Below are experts of layer 4 (counted from 0) of a mixture-of-experts language model. Rows are named router (the router's row for the expert), up (a neuron's input weights, with its number), down (a neuron's output weights, with its number) and show model dimensions 0-255. Each number is 128 + 24 x the weight over its row's rms, rounded and kept within 0 to 255.
After each expert's rows: a language model's description of what the expert responds to; "comes after" lists some tokens at least twice as common just before its tokens as in all text. This comes from a sample of Wikipedia text that the model never trained on. Tokens count by the router's weight.

# expert 0
router [100 106  95  84 138 168  91 120 126 123  80 138 157 115 120 118 127 142 115 117 138  94 105 113  93 127 148 155 134 174 153 155 138 114 147 134 141 107 119 143 120 100 116  99  73 126 148 151 103 131 121 121 106 135 149 135 118 129 116 140 100 127 108 119 126 117 146 158 128 144 157 109 149 158 121 180  71 151 121 127 122 130 114 155 117 123 150 105 151 143 112 112 109 146 125  80  91 133 140 124 112  90 118 123 126 142 121 123 126 151 157 100  83 147 136 136 158 116 119 132 173 119 168 141 152 138 125 159 147 116 167 130  73 137 148 103 118 155  80 106 106 101 119  99  98  94 135  96 115 114 168 132 115 137 139 147 121 148  63 124 108 167 163 142 152 117 148 156 138 136 107 127 127 177 176 164 114 134 144 182 121 114 116 143 161 177 122 147  98 166 107 136 136 116 106 134 140 130 134 130 110 145 157 135 130 108 106 161 145 106 139 110 130 129 147 128 103 120 108 133 157 135 149 108  94 107 135 100  70 132 129 116 182  89 173 149 134 201 114 132 135 102 153 122 119 159 183 114 135 185 118 113  90 110 136 166]
up0 [ 94  87 161 148 161 114 138  99 197 158 138 104 107 142 135 149 191 110 108 128  69 119 150 152  84 138 143 179 149 144 119 106 153 112 119 109 130 116 128  71 137 152 110 132 115 139 162 152 111 171 126  77 129 118 115 142 136 131 123 117 110 152 139 158 143 118 134  98 174 163 121 126 155 160  89  88 116 155 150 101 143 166 109 134 126 167 101 126  82 116  66 129 137 100  91 138  83 106 180 146 113 105 112 106  79 137 155 102 119 138 149 108 115 126 123 179 151 112 161 108  96 165 150 113 124  98 118 108 112 137 146 118 138 114 140 131 113 147 156 105 107 110 114 109 114 121 104 115 151 118 111 169 156 151 129 141 131 128 123 120 105 119 135  97 110 135 116 159 140 153 127 109 139 144 121 150  84 109 149 133 148 122 114 123 127 131 107 125 144 171 100 122 118 166 145 158  90 141  96 126  95 166 121 130 125 122 115 157 119 141 142 128 127 129 141  95 146 137 121 147 118 131 156 170 127 105 136 113  96 105 126  80 173 140 123 164 135 161 116  92 133 108 116  89 118 113 144 138 126 128 144 191 137  98  83 108]
down0 [131 140 134  94 127 144 137 113  94 120 147 135 144 130 152 125 144 137 106  92 132 131 129  88 147 129 142  99 127 144 118 147 151 161 135 110 168 153 150 102 155  73 106  89 131  91 163 134 112 104 150 131  78 130  72 137 133 108 154 163 114 126 123 134 153 117 119  75 125 117 161  95 114 130 128 153 130 141 148 114 161 162 143 133 103  75 119 120 118 106 145 182 150 139 133 139 115 134 117 147 119  97 153  79 128 124  99  87 141 187 165 160 109 140 110 125 147 152 146 123 121 124 102  82 116 126 158  86 115 145 144 115 122 115 136 127  87 134 111 142 155 115 170 125 172 109 106 137 116 124 140 117 133 156  95 118  85  83 111 136 127 153 110 118 153 104 145 112  88 147 163 121 153 122 103 146 140 149 122 139 154 112  94  82 104  94 130 112 100 119 160 111  98 107 143  93 102 122 153 111 191 134 123 142 151 121 113 132 131 182  93  96 116 112 151 158 123  88 116 126 148 132 117 179 171 116 190 175 175 117 123 122 141 146 131 118 120 136 114 148 173 120 135 144  78 156 151 121 164 113 165 147 131 130 120 136]
Description: Verbs and linking words. Verbs, auxiliaries and prepositions in running prose, e.g. was, is, with, as, found, reducing, win.
comes after: " was", " to", " is", ",", " he", " and"

# expert 5
router [100  97 124  86 148 102 120 123 101 115 148 114 178 125 141 114  57 143 144 121 119 188 106 188 116 105 150 131 121 138 166 103 145 136 146 143 179 123 110 141 125 138  98 132  99 149 119 131 142 171 141 125 126 158 163 150 135 122 143 117 143 129 160 150 144 132 121 145  84 123 140 138 128 102 149 133 140 128  72 112 139 119 136 137 139 104 119 197 148 106 133 145 108 140 130 138 117 104 120  99 127  94 128 134 149 126 135 140 113 173 132 114 143 113 100 108  88 112 137 139 114 172 109 118  70  92 146 146 133 143 152 104 144 105 161 145 138 121 141 104 125 196 124 132 109 148 129 116 153 109 190 108 133 129 112 169 159 122 124 174 156 118 171  91 169 148 150 131 173 123 159 150 156  87 104 152 134 121 143 116 122 129 131 161  88 124 107 140 135  97 122 129 121 132 153 159 100 108 124 104 131 116  77 165 132 133 116 132 166 132 171 120 112 172 117 111  96 118 153 108  82 105 127 119 110  95 131 111 170 120  95 121  91 123 112 117 133 139 110 135 104 149 109  93 138 162 154 139 144 105 144 131  96 183 111 155]
up0 [123  99 108 167 139  86 154 109 116 100  99  86 136 118 161 129 164 115 146 174 160 145 138 166 126 101 146 125 136 152 128  80 157 114 155 172 146 124 133 105 150 199 111 153 154 149 104 133  88 127  98 115 153 112 128 139 143 136 158 117  99 107 140 101 155 105 120 137 127 134 101 123 123 108 159  99 110 102 113 141 160 142 123 149 135 190 124 175 159 115  70 129  74 171 127 154  87  89 113 149 114 135 145 118 124 148  92 136 124 115 127  92 133 145 132 152  97 107 110 125 129 117 136 126 141 117  89 119 149 112 107 149 112 107  95 101 144 169 143 120 136 139 111 136  97 153  96 157 146 131 133 153  90  97 136 110 131 108 103 153  94 137 108 147 146  90 172 118 134 134 101 155 105 112 134 165 130 166 136 125 123 142 144 151 153 158 100 169 134 120 178  87 126 127 160  94 118 118  78 148 128 160 122 143 106 103 171 152 121 114 124 164 123 107  99 158 155 100 160 106 147 164 142 134  86 129 125 136 144 114 127 181 152 113 132 122 120 163 135  89 130 141 148 102 157 130 116 128 131 122 104 132 162 144 148 173]
down0 [127 114 165 109 103 124 113 116 127 170 132 143  99 101 122 154 118 155 152 152 162  91 103 127 129 136 140  76 146 117  85 123  85 173 126 132 120 116  86 158 156 130 106 177 106 140 122 125 112 127 110 164 106 101 170 199  99 134 130 113 129 123 143 140 182 133 110 119 128 138 135 146  83 164 152 151 120  85 111 102 119  97 126 113 131 144  86 118 161 124 127 137 116 128 130 114 146 149 117 125 164 123 127 152 126 126 110 132 122 141 125 135 100 163 127 147 120 124 121 131  93 151 116 154  84 120 132 130 190 139 120  93 119 144 138  79  83 158  96 108 107 136 140  99 102 125  99 101 159 181 164 105 120 125 137 106 152 137 147 124 113 142  91 150 129 148 123 145  88 124 101 147 118 132 104 125 122 137 157 123 176 146 129  94 111  83  82 118 122 116 108 125 130 129 153 110 129 127 103 169  92 129 158  88 122 149 107 144 112  47  97 114 134 126 146 149 144 162 112 112 135 100 141  96 110 133 207 130 179 135 122  97 114 131 168 150 152  98 127 123 143 105 156 133 133 140 133 149 117 141 167 125 151 149 104 144]
Description: Digits and years in tables. Digits, years, decimals and numeric punctuation in tables, infoboxes, coordinates, chemical formulas and score lines, e.g. 2021, 43.20, 0.
comes after: " |", " 1", " 2", "|", " 3", ":"

# expert 2
router [138 125  85 130 123 172 104  97 124 136 115 149 137 137  74 118 148 112 108 157 130 147 141 154 132 105 122 144 106 141 107 104 178 131 137 127 133 119 124 129 151 135 134 188 130 128 129 157 115 143 138 131 124 115 139 132 130 152 105 159 134 141 105 119 141 115 122 153 129 129  71  83 172 117 119 123 116  87 121 120 145 166 116 150 123 181 157 110 103 103 152 102 125 123 131 118 129  83 119 110 136 125 121 139 110 102 155 131 172 113 128 135 141 129 101 116 129  84 122 123 123 151  94 136 104 114 151 109 135 126  47 134  70 138 122 136  88 101 107  46 120 151 134 162 126 108 121 162 120 150 133 128 125 119 104 129  79 146 160  92 123 118 175  98 130 131 159 176 108 126 123 142 160 118 112 144 116 184 127 115 134  96 110 134 165 141 137 145 125 136 114 120 129 154 118 120 141 131 179 152 106 159 126 125 147 166 148 150 158  77 164 161 104 113 182 116 135 112 124 136  99 129 129  57 139  99 134 165 151 145 129 119 123 146 128 117 125  99 129 141  75 125 139 150 117  77  97 155 177 145  98 124 114 147 151  97]
up0 [100  91 138 158 109 152 112 115 143 188 168 142  93 160 101 142 178 134 144  89 146 118 123 104 118 158 108 135 129 121 111  90 140 139 123 163 130 159 111 100 147 126 156 103 140 105 145 187 125 107 117 121 119 128 129 135 141 155 103 109 142 147 152 168 129 142 104 163 106 142 112 127 102 119 107 166 156 143 119 142 148  96 117 124 108 134 106 119 100 103 172 105 109 123 174 143 130 122  93 139 118  94 138 234 106 115 154 177 167 141  88 177 128 113 144 132 111 111 124  99 203 120 143 133 106 129 141 160 136 141 143 169 127  88 124 102 155  95 121 107 158 155  97 168 132 122 148 176 153 146 134 146 130  98 137 166 144 138 102 139  93 121 122 151 135  99 111 159 122 159 103 120 133 136 130  80 144 144 166 113 140 144 117 105 130 173 120 132  97 125 149 113  98 120 128  95 158 138 140 131 158 144 110 159 138 137 147 104 121 139  86 128 155 150 158 121  98 136 115  86 140 158 120 135 113 121 116 164 146 185 124 145 127 144 136 137 167 132 134 126 107 129 127 139 134  94 163 108 106 136 120  99 146 119 118 129]
down0 [141  97  77 107 152 132  71 136 113 106  94 120 157 113 149 101 150 110 122  95 104 111 131 192 134 101 140 114 121 160 107 118 165 150 158 124 140 141 149 121 142 123 139 112 145 113 144  94 123 116 110  93 111 152 140  73  80 116 153  64 145 144 121 155  94 138 157 128 125 118 128 130 166  93 137 111  93 150 155 113 117 120 149 120 126 133 170 132 125  94  92 102 124 145 133 112 111 114 113  98 121 127 111 140  59 124 132 116  99 140 159 138 140  92  94 122 133  90 140 108 143 147  80 103 126 120 140 102 120 152 121 133 106 153 112  96 138 132 178 162 145 120  94 120 151 102 136 147 107 151 162 105 122 117 115 103 160 144  84  64  98 119 163 134 145 149 120 175 109 145 125 135 145 145 138 120 132 134 136 129 124 131 140 137 142  92 106 127 116 107  88 141 155 132 117 111  94 120 138 100 120  83 123 154 141 128 117 142 142 174 140 148 121 121 176 137 138  93 131 179 129 168 141  96 132 127 147 122 133 108 126 126 193 113 132 163 152  94 160 156 107  68 123 151 143 145 177 173 116 146 106 120 100 122 112 107]
Description: Common nouns and plural -s. Common nouns and plural or possessive s endings after the, a or his, e.g. season, government, schools, 1850s, William III's.
comes after: " the", "'", " a", " his", " The", " their"

# expert 4
router [110 141 107  94 146 113 122 157 117 176 100 140 138 125 148 129 139 134 132  97 110 182 154 168 106 156 121 104 140 127 119 139 139 151 137 131  86 102 126 114 142 191 140 128  95 102 126 143 140 108 186 142 159 160 135 116 102  97 124 125 151 128 107  85 123 141 152  90 101 191 150  86 118 117 118 135 105 142 171 107 151  98 122 142 111 147 121 160 104 139 138 111 120 158  96 118 102 103 126 156 150 114  96 119 141 116 143 128 121  77 132 133 118 137 131 183 108 129 102 135 131 115 132 145 133 183 120 122 132 127  87 142 160 145 122 120 101 134 118 118 109 112 148 134 135 105 126 129 142 142 145 131 123 136 150 120 104 105 152 150 124 133 148 152  97 144 170 146 146 124 174 140 133 132  96 128 133 110 147 127 128 118 116 123 152 104 165 170 143 181  82 132 107 106  98 134 156  96 133 126 162 110 106  51 129 150  99 133 128 155 109 139 116 131 149 163 100 105  88 144 121 132 111 104  90  97 121 157 117 127 129 144  91 165 122 162 157 115  79 132 102 123 162 115 131  94 210 154 137  99 112 141 132 188 103 163]
up0 [132 108 124 125 157 114 116 130 157 106 106 132 143 148 127 109  81 116 126  89 126 141  83 121 120 160 144 141 108 137 124 156 107  78 155 124 143 135 126 146 139 165 140 123 147 117 147 166 126 165 116 116 135 149 129 108  74  84  81 139 133 130 123 158 125 121  82 122 148 146 109 192 180 108 103 127 103 168  61 140 129 129 152 159 120 117 113 140 122 112 113 145 151 100 156 178 116 142 114 103  94 111 120 122 135 128  91 135 128 109 117 153 161 132 106 144  85 110 166 138 128  86 137 129 101 140 129 162 118 131 145 108  93 102 140  92 103 165 166 164 102 161 145  93 140 105 147 156 101 113 110 150 166 125 136 134  92 195 137 118 139 164 133 112 122 137 157 129  83 127 161 126 102 117 133 106  94 105 158 129 119 161 149 183  94  96 136 110 125 148  82 150 142 104 110 136 129  80 127 124  96 130 116  94 134 139 123 104 182 138 121 140  99  89 102 168 104 170 143 145 107 120 127 125 107 143 153 144 141 125 130 128 146  88 135  99 129 103 108 125  94 115 121 124 120  92 139 101 136  90 148  98 157 147 120 103]
down0 [127 120 138  97 109 147  99  98 150  92 161 168 127 134 128 120 142 151  99 113 128  73 120 151 138  82  84 124 145 137 134 120 129 127 148 134 138 133 126 117 110 135  94 131 127 142  96 159 157 103 144 104 100 104 155 142 155  75 116 106 138  93 130 104 162  80 120 127 117 111 153  84 110  79 135 133 127 115 131 143 135 155 152 111  99 122  95 122  97 125 141 153 109 130 119  98 146 117 159 141 136 145 145 153 132  77 113 130 114 134  86 121 115 115 111 129 143 120 164 152 156 114  89 150  97 141  96 118  99 125 128  64 156 122 126 137 128 158 183 119 128 168 120 175 109 141 120 148 179 112 165 124 142 163 145 125 158 124 102 110  71 175 138 123  70 128 158 126 121 154 139 130 121 149 132 120  94 150  74 120 109 151 122 130 159 132 115 143 161 123 120  92 132 149 178 144 108 121 107 127 133 108 168 138 122 109 191 157  95 121 116  98 128 180 146 141 151 135  76 142 148 114 163 129 122 133 186 150 116  98 148 157 125 112 103 142  92 115 109 143 155 122 114 137 147 118 118 114  88 143 132 122 162 162 108 159]
Description: Articles, commas, conjunctions. Articles, possessives, commas and "and" joining phrases in prose, e.g. the, a, his, or, "Life and career".
comes after: " of", " in", ",", " for", " on", " with"

# expert 13
router [132 139 152  82 117 155 115 138 125 130 116 140 165 118 116 128 115 127 184 139 138 129 144 115 149 130  88 107 168 163  81 137 117 111 150 104 110 135 137 164 126 122 115 120 121 174 120 124 138 186 171 134 140 112  99 124 131  99  98 139 133 114 155 123  80 102 128 175 163 136  97 138 165 133 121  85 132 129 134 130 104  98 112 128 150  98 122 101  81  93 124 148 122 124 137 106 116 134 123 152  91 102 107 107 117 141 130 135 110 132 139 153 122 110 129 132 150 129 104 118 124 123 174 136 109 129 137  95 122 155 121 134 192 110 146 193 146 147 124  99 133 133 134  90 136 135 171 140 106 138 109 133 176 125 127 163 154 160 109 143 145 152 120 122 155 132 153 137 189 137 165 131 148 159  83 112 125 112 121 103 111  55 127 117  89 137 122 183 131 109 143 110  97 122 101 113 118 124 131 146 137 130 124  77 113 106 144 186 145  86 125 139 137 118 154 119 103 156 146 135 137 125  99 151 144  97 138  80 108 125  69  91 143 139  93 150 123 145  78 144 138 136 149 118 115 149 108 126 123  82 177 103 147 123 175 156]
up0 [125 132  92 117 125 152 117 155 158 113  83 142 147 176 152 156 138 116 157  85 119  98 141 106 123 133  73 102 121 159 111 123 110 131 107 143 138 111 122 108 116 139 196 162  84 106 143 156 138 158 136 109 156 142  86 123 103  77 149 137 136 163 122 157 110  81 133 133 115 151 121 160 119  75 108 143 111 135 138 134 158  99  91 135 145 118 119 116 115 116 124 132 131  77 153 159 140 147 129 131 132 147 111 131 113 122 112 161 185 151 119 138 149 119 123 163 122 113 133 125 136 101 117 130  69 120 137 128 145 123 108 134 125 177 144 176  97 126 145 114  79 125 117 140 145 111  83 157 126 168 125 139 115 141 153 116 111 136  88 133 137 126 137 152 117 117 143 102 129 100 138 134  99 152  92 152 164 115 167 135  89 157  67 127  93 105 150 109 104 138 117 111 138  84 160 133 151 124 142 140 103 105 132 162 128  85 138 146 129 113 179 160 147 132 129 163 123  94 108 131 157 113 121 114 136 142  89 171 123 115  98 153 184 191 114  88 175 134 121 156 144 142  98 135 138 129 127 130 123 116 120 154 103  99 100 124]
down0 [120 134 142 170 130 159 110 134 168 109 127 137 141 143  98 152 108  93 120  97 185 155  88 140 198 135 118 137  68 125 133 131  98 155 132 100 133 104 134  88 138 126 130 144 131 134 141 173 116 130 100 154 157  63 152 141 120 130 112 146 159 118 150 137  94 133 155  98 144 115 140  84 114 142 126 121 139 145 126 165  79 132 129  97  94 118 141 168 117  96 126 123 154  79 112 110 134 157  82 106 105 109 135 131 108 139 141 114 119 152 144 166 158 140 160 153 150 130 102 101 133 187 135 143 109 116 155 140 144 152 123 124 127 136  73 107 132 128 105 148 130 140 136  97  88 132 108 145 150 133 136  61 161 134  96 133 178 127 153 173  97 130 129 153 144 104 147  95  88 141 137 123 154 109 137 142 121 157 113 133 155 170 107 114 110 155 105 119  95 135 146 133 102 130 113 136 124 113 151 150 129 117 160 119 118 127 154 108 105 161 126 100 139 121 126 144 107 140  98 126  81 103 108 101 110 126 147 110 126 116 129 125  88 111 155 146 160 148  94 118 172 163 150 103  77 145 132 140 142  71 136 132 113 135  72 145]
Description: Prepositions and small numbers. Prepositions such as in, to, on, for, from and at before places or dates, plus small numbers in table cells.
comes after: " |", "|", " on", ";", "On", " due"

# expert 10
router [122 119 128  56 147 140 137 134  97 142 116 139 121 109 158 102 153 115 164  89 124 129 102 121  94 143 128 145 178 170 112 145 119 199 134  74 144 132 138 125  90 129 191 152  98 163 108 161 119 109 143 124 135 151 111 116 132 133 121 114  94 124  84 140  88 136 129 135  83 174 113 114 102 102 167 164 144 140 146 134 129 105 133 121 111 170 121  94 129 110 159 129 118 138 128 111  82  94 127 148 120  60 127 112 121 119 164 122  85 105 123 105 114 125 120 163 125  74 118 127 143 115  98 124 120 157 133 101 127 132 142  94  83 109 176 144 156 136 126 131 136 118 140 185 131 160 175 124 157 153  95  97 127 119 132 125 123 164 146 141 131 161 110 125 139  83 140 143 134 146  88 115 164 145 117 109 168 127 146 125 119 156 112 130  94 143 116 152 106 111 123 125 102 129 146 142 121 118 145 134 111 141 131 124  89 113 157 135 119 123 121 139 148 134 144 172 120 151 148 115 175 174 101 152 139  95 124 142 105 116  79 112 101 124 158 133 152 132 148 153 144 155  71 108 140  97  92 154 119 132 164 154 121 117 144 153]
up0 [ 96 111 138 157 120 135 131 152 147  95 173 135 115 141 148 127 141  89 165 149 116 133 126 129 133 105 143 124 109 139 129 121 106 121 137 153 119 113 164 124 117 156 124 150 124 115 120 125 107 170 148 130 201 140 109 115 116 160 115  75 137 154  91 126 177 119  86 139 132  80 138 118 140  99 159 104 172 180 103 138 133  85 103 114 106 163  82 137 159 122 116 141 102 111 131 165 151 145 145 128  74 159 120 151 130 122 140 115 131 167 132 111 132 140 157 121 134  95 132  87  87 132 120 106 127  88 129 105 134 100 128  95 151 144 103 115 107 111 106  85 107 121 126 110 147 139  89  86 142 155  74  83  98 121 148 182 147 166 105  97 122 140 126  93 104 154 134 118 143 132  93 121 112 181 155 139 106 124 113 156 113 150 157 110 110 142 185 160 124 184 115 117 169 125 156 128 109 140 143 136 120 137  98 143  89 137 121 153 123 141 109  92 149 176 154 155 111 135 150 105  72 134 115 124 107 124 119 114 120 147 141 156  93 126 145 153 126 119 125  88 122 161 100 122  95 122 123 135 122 142 146 163  85 128 143 136]
down0 [166 115  96 141 147 151 141  92 127 112 131 126  90 105 105 148 102 136 118 168 115 108 145 132  84 105 140  83 121 104 106 158 103 139 107 145 123 148 119 126 151 141 140 123 109 122 129 114 163 113 148 162 152 147  96 117 157 115 155 129 105  44 121 113 158  99  81 184 161  90 172 157 121 128  59 125 149 116 154 128  75 107 171 136 169 128 121 123 169 146 131 148 128 123 125 120 124 124 161 133  94  93 172 143 121 107 129 121 130 146 121 131 125 119 136 122 127 102 143  93 184  99 133  95 153 123 134 147 107 153 173 116  83 132 144 117 130 130 124 116 134  85 123 166 138 167 130 112 154 156 146 123 156 117 149  99 156 163 142 138 127 107 164 140 140 196 137 111 158 126 165  92 123 144  73 161 105 151 132 146 132 165 136 130 153 136 138 108 125 129 107 109 108 110 131  91 131 134 138 103 115  80 132 160 120 126  98 103 102 147 133 131 135 144 120 131 139 124 155 123  95 164 159 119 125 116  93 105  72 110 119 125 129 133 106 118 149 144 175 122 195 113 134 155 123 115 112 140 138 131 142 147 123 103 115 149]
Description: Sentence ends, table pipes. Periods, line breaks, semicolons, section-heading == marks and table cell pipes ending a sentence, row or heading.
comes after: "\n", ".", " ", ")", "==", " 0"

# expert 14
router [114 130 131 148 118 120 105 121  95 146 158  84  98 149  92 129  99 148 125 157 110 108 133  93 125  99 118 110 121 139 160 120 134 148 118 115 151 118 119 130 158 143 174 131  95  93 105 108 170 144 128  83 139 164 133 128 171 128 134 107 162 125 117 145 125  57 103 116  95 144 131 125 116 133 160  99 143 128 138 141 104 151 123 145 123 133 129 157 106 141 129 122  96 132 138 125 110 113 138 152 193 113 140 146 162 132 113 149 126 138 130 139  97 144  95 118 117 117 114  88 119 119 143 135 130 109 150 149 142 180 120 160 163 110  71 151 126 118 126 124 132 129 137  97  95 121  72 174 159 108 124 148 178 167 156 120 123 110 170  95 123 128  93 105 109 135 159 126  76  96  64 195 119 101 148 116 125 117 126 119 155 123 136 119 164 139 137 105 188 123 132  91 113 126 121 145 116 124 136 143 144 145 158 121 135 122 120 112 145 161 147 111 129 124  91  90 110 116 142 143 128 118 123  56 100 111 139 126 114  96 146 128 114  94 164  97 144 134 120 107 122 111 158 122  91 185 160 140 176 164 128 124 110  74 147 135]
up0 [107 111 151 111 155 138 167 130 121 119  85  79 116  90 107 109  87 122 141 123 132 128  75 124 153 136  99 132 129 124 133 153 101 165 110 153 152 127 104 130 116 107 162 141 116 126 134 109 131 154 165 114 131 150 124 140 109 103 108 119  72  84 142 110  76 112 124 170 142 147 158 135 192 139 132 116 147 149 150 100 123 111 105 133  87 138 147 141 127  74 156  93 141 163 109 150 117  85 136 117 114 121 143 136 126 150 104 135 133 138 113 169 122 152 118 129 141 167  68 112 154 109 145 105  82 114 101  99 123 139 146 126 149 112  92 157 123  84 119 124 154 100 107 131 159 179  70 107 137 146 119 163 109 126 143 135 136  94 129 173 149 143 135 136 110 129 124 128 101 114 155 123 143 115 151 141  96 181 136 122 112  89 122 145 128 133 106 128 117  67 151 148 106 117 126 130 128  94 141 152 117 168 134 150  89 145 145 127 131 116 107 162 133 126 100 149 133 169  84 169 133 139 119 109 127 114 126 148 142 110 115 113 136 113 188 179 127 112 120 112 144 108 114 106 141 156 159 126 174 162 131 135  87 119 118  64]
down0 [114 131 119  93 105  98  86 143  94 112 153 122 109 133 113 162 173 122 123 103 140 134 150 115 126  63 127 146 152 178 159 149 159  92 130 131 148 122 119 147 104 141 140 160 113 113 112 124 116 181 138 144 106 141 110 127  60 130 101 136 127  90 119 113 152 141 119 125 110 181 123 121 121 147 103 117 126 131  95  96 115 118 179 128 121 108 127 124 133 148 146 152 122 145 156 136 125 117 122 140 133  97  98 121  98  87 117 134 140  69 113 108 138 163 154 102 128 123 132 130 144 135 122 165 157 117 108 102 126 136 133 111 141 119 206  90 158  76 113 106 110 150 134 157  78 114 108 153 148 128 124 114 107 186 132 157 125 110 131 162 119 190  88 158 146 132 151 146 130 136 102 128 121 126 107 152 112 109 134 145 117 114 124 150 159 147 106 105 126 111 117 114 166 148 121 121 127  97 107 158 144 119 142  84 119 113 169 130 148  65  73 128 115 140 140 147  98 115 145 153 128 134 104 143 127 172 157 128 101 168 116 138 122 129 136 128 112 139 112 143 158  55 127 130 164 135 193 134 127 158 137 157 156 142 108 105]
Description: Infobox field structure. Line breaks, dashes, colons and field labels in infobox-style lists, e.g. Location, Born, Family, Suborder:, Released.
comes after: "\n", "-", ":", ")", " Born", " Location"

# expert 6
router [126 109 140 120 132 119 129  77  85 123 157 120 178 107 151 140 135 114  89 117 141 136 161 118 131 113 141 132 125 155  87 136 178 122 156 133 134 126 125 116 136 146 147 151 156 163 143 133 137 154 140 180 123 130 152  96 109 108  89 115 143 170  94 181 130 131 104 160 120 108 138 122 140 125 138 127 116  98  96 151 139 151 122 120 122 131 166 114 156 147 131 113 131 151 103 121 159 107 131 131 108 126  92 111 129 139 146 137  81 112 111 141 127 102 151 133 142 156 137 116 122 134 152 127 123 126  96  84 142 154 182 115 121 138 191 101 124  94 151  35 158 155 131 129 122 160 141 144 164 132 138 152 110 129 120 121 107 105 172 102 113 131 136 135 102 134  96  96  97 127  99 105 154 140  68 148 129 146 136 115 125 136  90 142 139 189 147 149 114 142  98 138 136 144  54 120 131 118 131 124 118 118 136 155  97 122 132 126  86 149 107 156 112 162 118 127  79 190 163 104 106 157 109 155 128 118 136 125 174 123 127 150  88 147 184 115 116 164 146 133 113 135 161 117 135  79  90 130 114 134 102 124 137 157 137 102]
up0 [125  92 113  87 140 178 102 140 146 129  98 134 162 151 117 113 162 142 144 122 113  87 104  69 112 118 166 145 104 144 110 106 147 122 129 158 144 125 119 175 138  91 163 116 147 150 153 124 162 125 125 112 178 140  69 133 114 148  95 135 131 135 133 117 135  98 142 105 134 165 111 161 129 110 140 114  73 143 120 101 145 143 153 148 133 161 116 113  95  79 143 112 120 143 112 173 132 149 143  97 157 144 119 153 155 115 139  73 137 103 113 128 125 114 103 113 158 110 122 101  96 179 145 105 161 131  98 131  75 131 121 119 133 129 128 130  89  87 128 152 116 144 183 138 120 108 130 142 132 143 123 152 121 152 105 107 180 104 140 100 146 116 155 131 122 139 154 125 123 126 108 113 174 171 105 148  63 138 104 110 108 125 148 128 132 144  84  85 105 157 132 114 127 166 140 181 137 131 109 146 143 143 121 147 127 112 144 124 127 151  98 108 131 114  76  98 154 142 169 109  54 105 166 126 111 126 127 169 153 140 150 132 156 130 143 130 118 103 117 140 158 143 148 140 114 166 168 120 141 161 141 122 126 106 140 132]
down0 [136  71 153 125 147 100  89 151 149 166 102 163 109  99  86 107 156 163 101 110 128 163 151 117 148 185  83 151 150 112 132 135 102 127 149 137 165 116 131 111  74  82 141 102 102  99 169  68 115 133 147 153 131 108 150 142 151 191 134 180 121 140 142 118 112 145 147 107 138 127 129 151 115 156 134  92 155 108 131 158 142 107 112 104 130 122  73 116  76  94 121  95 121 114 137 114 120 102 104 124  90 163 107 137 124 122 139 153 153 138 123  92 117 133 115 153 125 140 139 118 154 175 170 124  96 158 154 120  70 137  98 126 162 119 166 125 103 104  73 117 121 115 137 130 149 127 158 125 133 180 155 123 149 134 128 141 143 145 111 105 126 121 166 175 113 133 157 146 118 134  96 118 114 173 120 140 125 145 104 126 138 104 142 168 123 129 111 135 114 132 120 122 100 167 132 130 112 132 120 128 156 116 139 161 160 145 135 123 133 136 119 133 102  97 113 107 102 151 144 114 109 140 134 141  91 136 124 108 174 149  80 118 113 163 126 132  83 106  89 148 115 135 178 133 116 126  96 121 114 131  97 148 158 164 138 144]
Description: Pronouns, relatives, table headers. Relative words, pronouns, numerals and table or chart header words, e.g. that, which, first, two, Other, Year-end, Number.
comes after: " the", "==", " a", "|", " The", "==="

# expert 1
router [123 129 119 125 149  73 120 111 117 130 112 116 139 106 155 114 124 149 141 107 151 185 123 132 123 143 125  93 104 134 101 133 146 172 135 132 169 135 137 152 144 114  89 149 130 159 139 129 114 146 113 156 113 148 106 145 129 115 127 147 108 138 108 145 121 119 102 136 104 132  71 104 140 120 116 116 129  99 149 130 144  79 108 118 144 162 130 132 150 113 125 116 113 145 170 130 141 112 138 116 124 133 148 119 137 104 165 127 139  73 129 120 114  89 133 157 144  94 133 136 139 149 131 129  83 136 125 110 118 111  88 125 173 117 115 139  95 148 132 145 121 105 125 189 118 151 206 111 112  95 113 151 129 150 144 120 139 134 131 153  96 125  73  94 188 173 165 130 127 117 164 154 120  92 135 123 150 140 171 164 110 119 139 147 100  78 170 145 164 136 113 148 123 163 105 157 133 100 118 118 123 115 119 141 116 138 124 150 157 101 109 176 138 126 139 115  61 141 114 139 113 162 131 135 130 165 121 131  62 128 136 130  81 118 119 117 128 121  76 121 120 134 110 114 132  92  76 117  58 111  98  69 108 102 126 163]
up0 [117 153 103 139 160 128 116 146 120 116 119 123 127  83  89 149 120 143 128 176 124 140 130 124 103 117 132  89 120 118 112 169 156 127 136 128 103  91 135 130  82 153 138 153 100 139 186 144 108  93 147  95 140 154 119 135 137 109 119 109 106 111 190 166 140 125 132 106 114 159 148 120 142 147 118 130 127 125 119  73 133 125 173 119 155 146 164 201 170 133 141 156 186 140 131 112 119 124 168 115 134 110 137  80 139  93 112 139 155 129 130 117  93 146 112 159 174 147 127 149 145 125 108 153 111 109 151 105 134 111 126 136 117 109 145 138 108 156 150 148 140 113 143 111 162 137 231 102 104 139 125 148 152 130 113 132 102 165 130 109  60 151 121 113 133 148 142 116 117  92 117 131 126 116 137 180 160 140 127 136  82 139 140  94 124 109 124 127 135 119 154 105 118 108 152 132 135 144 121 151 133 123  79  94 120 113 132 155 124 138 102  99 141  82 140 141 120 130 123 162 147 174 132 118 125  93 119 108 140 156 100  83  96  93 144 136 134  98 110 109 152 170 139 162 144 158  86 156 140 119 151 105 114 120 107 103]
down0 [118 129 147 138 105 162 114 116 116 166 126 144 118  98 154  95 127 135  95 168 205 142 122 179 117 113 150 154 132 102 106  73 117 106 109  66 116 140 125 141 116  96  99 160 140 112 164 125 111 154 134 147 105 146 159 144 156 102 134 140 131 147 100 165 143 144 108 125 107 160 122 179 114 117 123 116 134 121 101 132 163 143 104 147 166 100 169 120 150  92 126 149  94 123 140 155 155 124  80 142 158 147 152 129  97 149 118 113 100 141 120 133 147 113 102  91 127 185 147 114 172  98 100 156 107 155 133 102 117 124  93 151  98 125 130 145 145 124 131 112 158 132 127 129 105 116 132 133 127 129  92  94 148 121 139 159  97 123 137 105 172 100 112 114 115 124  77 139 149 100 115 135 124 148 120 139 138 135 110  73 158 128  95 135 127 137  80 113 109 126  99 144  95 145 121 141 158 101 142  49 163 165 121 158 109 168 117 150 131  98 139  82 104 147 138  92 132 134 146 109 142 129 131 162 167 121 116  97 152 130 112 116  83 145 150 131 156 155 150 149 127 153 154 122 135 144 129 153 116 124 111 176 103 161 117 138]
Description: Hyphens and subject pronouns. Hyphens and dashes inside compounds or starting list lines, blank table cells, and subject pronouns he, she, they, e.g. non-families.
comes after: "\n", " ", " non", " where", " Al", " al"